{
  "activation": "swiglu",
  "router_score": "sigmoid",
  "normalize_top_k": true,
  "balance_bias": true,
  "groups_per_token": 1,
  "lr_router": 0.000557,
  "seq_len": 1024
}
Below are experts of layer 3 (counted from 0) of a mixture-of-experts language model. Rows are named router (the router's row for the expert), down (a neuron's output weights, with its number) and show model dimensions 0-191. Each number is 128 + 24 x the weight over its row's rms, rounded and kept within 0 to 255. Numbers have three digits each.
Before each expert's rows: "comes before" lists some tokens at least twice as common just after its tokens as in all text. This comes from a sample of Wikipedia text that the model never trained on. Tokens count by the router's weight.

# expert 74
comes before: "-", "\n", "  ", " 1", " 0", " 2"
router:148130129157144111184149082149119139129153131148123097135127095181157099169075116113123137136114169180114154105118099105118158154104115135148129137136150089146141167101110159104140179104142138137131142124132105141151135122128101103150157128133139096123127106081114133093097096144096147104087149140146165109097125139083104141157139104122124130096141163162140082170109080159108147134125123153138110108140111142122105111114113144088131092107151115109097132105158116093142117093104106167071114143134133139136086179100125159107129136129111119089108124115148178129099123142097128124
down0:168093121169107110099113130107114111116153119107119138095159135130145132093179118148171168146128130126162150152130118181124105148138124119126158120102129182104160176116141156108150161120111122115141110127134088094139183097082136125132138122122100137103149118135113142176125096127150111083143116169138126119110117169118092126080151103118132159141150135156128139104108110109183118086158137125170110106169127105123082127093153142086124102104117129153156115141141128114110157143146137152123132095132178153107126141126134129070119081118103126119152155150102167133150123101105150100
down1:135161111156113173096131121105160163107162143095180123155132153129148122112178107132150087095148112148095135111129115137155122130127123148109116155153149111181102131171124130168132165145164111127137092111101136126107161082155108142140069115100163104155135130136121123107113123160117158150147152119150147093133144129141134079125153145161098135136135080125141156128171149109156128138133136113137158154084158126143088119134115168122124142124087154134153132154088114151103098129132094141144139066092108120150109128124113091127114131128209126120098143106142118128152115096110099125
down2:099119139127099144154151135128141132149095105103124123148110134121130084112184133142159171157113133113121139119113077129143162134176143117144077128148138101128118115098127164148137162150134146108136128123114157143130112117134089156112141121171110132137123150174135140141138144101096158132150152120081131101129075101136126121125077139100124113133162152133090140111184095146117132111134127132161110125088138063128129132113107115147073130094106163136064137118159134105095107191090109145107102158132087120177115137151137145112144162152163109125106151148117108101124107127151134092
down3:126131102144142166148169086131128128116133196137163088113146105084143128148153141120125168157113087132106138121110134151156141166112127140110147161133127091111157176120095135135086100075112096073160147106116114142143130115113138119175136131094121110131160109108110151132139126111148125160138123112132096119154091159146108119113152124137120172105155120111072149131152126140127098112126155155152128060101109128118124122135119100131172134110183137136124154123158142124140097123156122118132115114105121112091166166088094147183120104111138162130132127161111142154102104160143170143
down4:149117086132158077137098096154126066140140130121097120128113122139137140164123142122138147082179141138126154132113125147075176107121129134071188139119171129131096156142163165131188102111126124110122096151141127119129125113161184187124129141107108148140122143125147121110136111178149146131101145154116149120126149121095159117148110126143068096127145119129117126113186125125108109127175183124124136135180106132097150137148147148131131086107151108110114099089149116129123155151116168136177108129133117146094140111159126137137144142152111136117128153154156146139125111135101110126
down5:129149083162156150129084115079110112125116126134128102133129112134151162099128118135115144133099112169128162142182125110144159101135149163127141101131115163142149136147149104153162158099140133145156116134101105160141138104148105123135097132111157123135115121126156143085137152158151123104151112142165179115113130134069155145100142123109115122180129145139128128119146069154125115097188094110107135110180141105147150130089103139105129099089135136143141106203094121147112103107130116154104133121185136128120141126120134164126146126156063101137107163137133091102153141164141114113
down6:107132116115155097115107117160133124132128146112106113101121150082174137083123120149138138125195139187152141142100138169121097186120125145071111160134105130162139133139116142142137108153119146125174143122147142123141103105115148130137124130116116104103148145128095101151122133116183126119136150128080150086090140147134139137155161146118093127143130140096078082163148132093101178139126116129069136129114154146125129140121123110101143123096150151132133094139170155149114096181167162157127118158145105113096152099165092104141113135109135136137132145159113175162104102099136120126
down7:126138138118120101152113153117152127098099111151099119127143140114119146097131159129107121142167106092116147133138123099109105148202100159151156109163143142155112087150100136068127130123114142122091122140122108181147150148123147119108128168181139167151123147156135163136112113096146158121129095124116087100130136147157150164095086153123140092117107168132097089093137094122125129139095104140149115158153145166099153124144101131120135117147129171132156150097115156131139084130141145140122145120099143074136132103121162118148122121171108123110127105086140158103062120083091137115
down8:111104119068120118103136127102134123120149161060144149145134172129155152129124135123169148077064106160115134147154105103137123112158112138152129124115147117137126121073134135100115173118107105127122133161140125132142127118153175151117157131130110141172164143143107104124157121126140121095126117157130093110135144102117089141121163125124112108128129131142118123121092166089102126110049103134088152122125125145155147167112137138152138138166082144144122113095121163097126168076113085109108122107134152121112089108114077101162132091128136161170133110098138124102131133125129167158
down9:107123157128083164132102111113155109112140117120103183132149116098121125139162128147153145139143130140136157124109184135136119123150123143159155114073145097128099136118113167092160126120138117122148136102118166156113089130147117112130136152136115131122160135115154138093097111129152128089150144097107096116056143143172104153139125111156157155117184099124185126123137136163125178106131138119145123100130143130158104125101159187082094132175176141152125129117115182103116118151089137091153095134128102144089096130108141146146100133117115128122124107153124144110113096124080126149

# expert 49
comes before: " |", ",", "\n", " (", "'", " was"
router:133154099144093126120154108099082127148081165169155148148145099110124115096147112110096160123129118116114154135119103083117108107131134157155083106156117137158142097094137134147104173145148165154128141151167137093148128119175123101123109130139177113123134129079131110139111178174156154109136154110072160105127112123122130106139109135146123110109108117133116116087156098098163154093119109158156149130095094116101150131160160134100170143149102092113123104113133128129120127126159104130131107126156109095150118112103084115180134146155126101076115139128142127091134094099087143145
down0:084153150106116153114144095138090106142116153099159130141141094132091152144101110151116140107152162141127111123136139135164115095153103108154096138144125159134168106092117097168134175117143141085098118125133110118176139104095137118126188132150137151137130128101107117115119104129105139114135106111072132110134138153145120146116120150141112087104120123173172166130109207120132109129153127136134128115182058115120136098140112115149138098143076121153103101114118128107117142157145127133099130106130150112180122115090135157141156113104165098146159125152104150139115174149163115100
down1:141144120138131130112154118127132139135126136141136119161110086154166125156128131121093138115138135129105127129141158110126149139164146188154172123178173118183126100120138119125141142147153137120110122129095151086120141105166148094137106128105134104129137112128176120172088121112139143157172146139142090123198160139137086152093114162114086149118106115095130098106161137136110155114114107153099126132091119115152141132161150169139132113073106157128140141128097130092110140140112151082163114134156107143140121116109105101114127125123121163088115087111157124218140110145104122156
down2:142138147103138127162124110126140160113075141107151126113175105119111132090144114147132088160123108120123102062082143110179118103155152120150149116177127131148143111117132132121110137114158172115096132148176132086144073127128160146122122119175123115096124126094146139117144115105134118134152109160117121098157128133112139111088072130098109127133138139133094113071140112109130119088119149152155138139081104128091118135123108127121154112103122158096111154113119132136091140157170098094115145147149122167142105121120169120130122142138162141124149135119098128042110079155100122152
down3:108111149098161135124115118143137107111130141130154093153096123104115095122163129118069075170117137128158123122159122133112119124120137120130162106118105125070130131106139122120143113110116058080150111123145097126149142095141122117113118115146123114088135120143081153111128175137087116129159133101136122127134137111150176159106165117149130131165121121139119115092128177104110148100106133127175128145183121125148123108136139128097149097140118118129166173113144103132120083109143140122102136059124104138133118083116111077196122131101110111152144171173124148158100115125084137132
down4:133093118153129098112146121140157135116097147177083167088134130121142145079137129126168152140160103156147077158133118121065126110144131132124147130061122119150102139194117150131144148163092069130064133074149134126128147089166126153106129154127064141170148125161108139109113118118131155109121167166146128145091122120112144124132117151138142149162116142166133127134144095101117119118117156121135130158108113154146097154150139134106110113124128118148110131115098147139104144064159158143180121100134139149125110126120117130118114102112122157157128121122114105105162142122098147130
down5:101144107133144131088115134151120070141120167087136177130128119110126186120141110149141153099124133122161102161163165153148126115120142142152072136144135126132090133154139114151121145152173147112126111109121120157133135115150135136139152139128148095135066195154121123122127127111152119101121079133120134131179121117156128157137092103112092154139107144135200157102132135099131119155120151080148154148146093114132138157096153134164127176134123074139113168145174124181133139149175156153127136121116124108141123142121145109076100133149094107129136122102149130135104120108118141106
down6:070156119165145110079149119098124106171079150069087114096138100138136108137076133140127149129127147117122101113149099127109098081110112173136142151138103112128088117092108096166091136144125127093131157192144090141098135152088143124087152146111128141123097132131150131116069119097215117147137128122121143139095097131123091130140149142116151187106141173117091097126121133130134148171148134159127137132110129107128118125116127121137125177137092145161110126099127122121115129119123149129162143166159132104136113130161120123124119129088105132114145098133129136141127132139133136096
down7:113091114126114162100154127139152124133139133149132147123166094127085132106107145094075123108131153128132156115075070191101081135109129103119129149151181126093115092100129121142161117167139120149095147114158119142133107161142135120160138105131156113164136115136096136131104183122138134119163096120103088133146152133156104158147179107142142102104143081142135113103151151142164114150126132088150120147151110173145102109115096157161131129159113167147142116103131118096122135115093119136123105152128158119099095144115192116119132122074125132134089135110134098113133130100086135127
down8:148167103097095143149138111149147155200164153139133117112117087094104152119143113080116155096136128106087102130114136085119129137111119133175111133132177138115127083109140150178122169122159105117120152150158159128128122087140088136124098132141139148173143146149134111156143116147123156163141127122164072076157142120145078147082115142101129132153132167104152129114137147098115107124153088158106121130110111141133139123109136125133129138114146116161107154121126118137134153056105155111127145135113136134101098119092106118149114122194133118140140121095158114136134093128165162157
down9:145128062133132127129091116117136104138136122104103116170102145132138123167078131153116133120159105119119102126085149178143133093105127148161148151125129142173099119137117149086128136126130148141161109111090123136132125077128151109161175133096135101156104141146162126132156121141144103100113139173139127118053119130098178152125103115138153125132099134150149137135106106110112154123139065132126126116124138136155132088166115143126104124160152133160130075074110156115130154146149140076127100126149154138113144130156143170141115145160141161141109110143099172121092150180100124146

# expert 77
comes before: "\n", "|", "-", "=", "  ", "In"
router:142165091107130101121134071136129162144100130179105117113142149109141109150117135160146103180087126092129118123127133121128150182135105113090126135152117149111112120111091152110105170138096142137108164087144095094139138126172125107180135133151166145141117140114121081114151144150149105159146195124145116096127125140182128182134108132171113092113128137135144158130145172109121126128116128110105162122169122125151132127121149135152140134160082123122086144121119159114139118133132132086124156110124146095162129113145120173067177139121148150111122096103162113127117116139126162102
down0:167114098156140134138129107074135116182162082103099113119117111122097099083163122138115104126113127142113113116173154142115164133142129137123118108117185133100141130125156140140124137162135124088073159168108141134082121123116116138094144123130063146098144071153142115185118122178127066096138134140160150136102157123116115153150137098115154146122125140137168104083132113155132090126106129115128157123165114125146102139091124151101159123148119091128120158146166120113145159135117102108100153100163113148122125148136157139103128167161131104103133130120133132121150150146089098110
down1:138130112105093189129156104105133144083115130168133109123120130127103179112111113097096120148141057135124067125098152149109134142132160134135150133158168075122187129113138155118116133147167132141155073136138105142100119096159137131160106117088122151103103106138142131087116101100144146132126174139139098122157134072112143117105107100139107123139106130117117149136091127144153179160107115129140139112091104160119107126128104158161100097111114112165080142125118107144132111128106153123144166140117138140115129109120135127152139170137130154128188114094098088141117129125149119165
down2:135114095095113136114123130117148114149073119121128092149148158110130121155105113126135142102089133109145094105093148149122159109144120104175112141101151079118126111109142156152142121114118132102137139121118142163085085149136105155123142126160141176116094179114164139103152110098144107146149180131116110133091133096107151087147144092135143129132116130125113104090103101115151204118115105115133152113095128103139109106135110103173120158089179182092120085124111157127085123127110157115127128166113111095105124149104160148110097173147134102126105148177129117128110135149153135117
down3:139121097122153127139093139110137115134151145130136110119119107145148151158128138141127146147138130121139121132098132096120131072125173130110142139112072144156135082139127104120152108144142147141135191114155169176144119126152117138117169119126142065118086074138068141079146134100133159123163125109123127116122092171105189122141138122116102084105150167128086165099087124092089126146145127121146146093152141146147137104105099117106129125127128132073118163122114098091146154121118116116125160084156103122113099100137164151168117132126134105142127080153138129160120103136134159147
down4:100122153138153087084109119142130101118081133139108111121124122110105146125096128150161128108120128149160166133133127127077161100122097140135155211101125104165133159116071132121105110110152126132139127157124127065139141171178130153126125120117145148140120133121090152123117107128103110136128120107078149120169184111140158105140153136123091094142114168153118144137153159126115115133144161104140075087179153162123149129153112128085133158137136145109139173098130126113115118158156121121133151133147137165083155100158138117101145090096150115108118165159107132124139124155117124142
down5:107163093144147076126075154132123118101158082122116155121164153083161113141088139126090127148135154084130145126114113086130135104129166107081105139118103170134095144082118135122148133149147177132098141092144091103098082105143147131116118171134124120140118083089132132126130158160143142121157115094092179154189092146140098160144117109138089100129139124117110126114126091142152132142139082127119112147149119132129110120101120141134135117113126123140165141129144127164113142120076119145098143129154148151129118097103087124087084169103125083163144141130133117142130126140151133131
down6:121138110113120149128134109103106160126116140107085109107125111088136153124161122120152177122148118115145116116111111121137118096161130135136138149112118087178129075139155151108136118124152094176101112102128123145159117158162131131142133137104093091080136116109161108124090133101187118129097143101128120130099129077109158139166108112113128171090162140147101108123129122097128174137137132193150172116092143141094124104124141088100070151104162119097123118128135120132114124127133105128101137151144159092124107093135096111104153147118152145167183137132148164161153101122152176135
down7:131138114150113152134115129122162108172070105085082100142049100154106085139105133112148112161145109124130131111107124124147094131156119112127126119135167134125162117145135158176111099120137109131136112114104168119126138140104141105125128160139129114144163151146117145172128129123119155114114101157104127116099099117148083122144151158156132081106132163129135153159105091158146113196160162128129104144167124144122140106112096130130157108156179117121110118142171095119140159126143168154094118157136090134136123162111167091151117098115134136151139123139117101132141171103167119182
down8:101122112136062122150145125115121130125129123121177117140152124168110137119155059128136147129119142091123127163141137154137118127103127070120110103119136152083144107133125159162094130161125099157128125128148161088164131143119162150101101147118128132194134131163152147141156163151123137125161108114133120120085140108161073120126146136138105111175147135134146164171147150111127110120112169134058158133141112119102151176128113112118075157147123153148130138106139134123090151096133112125119084139124142164125096167125122117139078143126111124127158152060141141089122138126143131132
down9:113090089162105159161159127100127100101124160102131106165133119154132142146123142193176118135131129114126089124131140163139147116124110121118133146168151157140141120169110103097188121118128148156110124160143155095119098113132168114106157145119144117158139180123143153157104097127126090112131155159118116084096126111102121172112117157109130148113185126123104162120114119115125179097173113126130100121104094138122122095103152137126118117170167092175150121080104107107147112133181170127121124151120108117132144128106157117161089156154144118126085147110123109129133103149143113128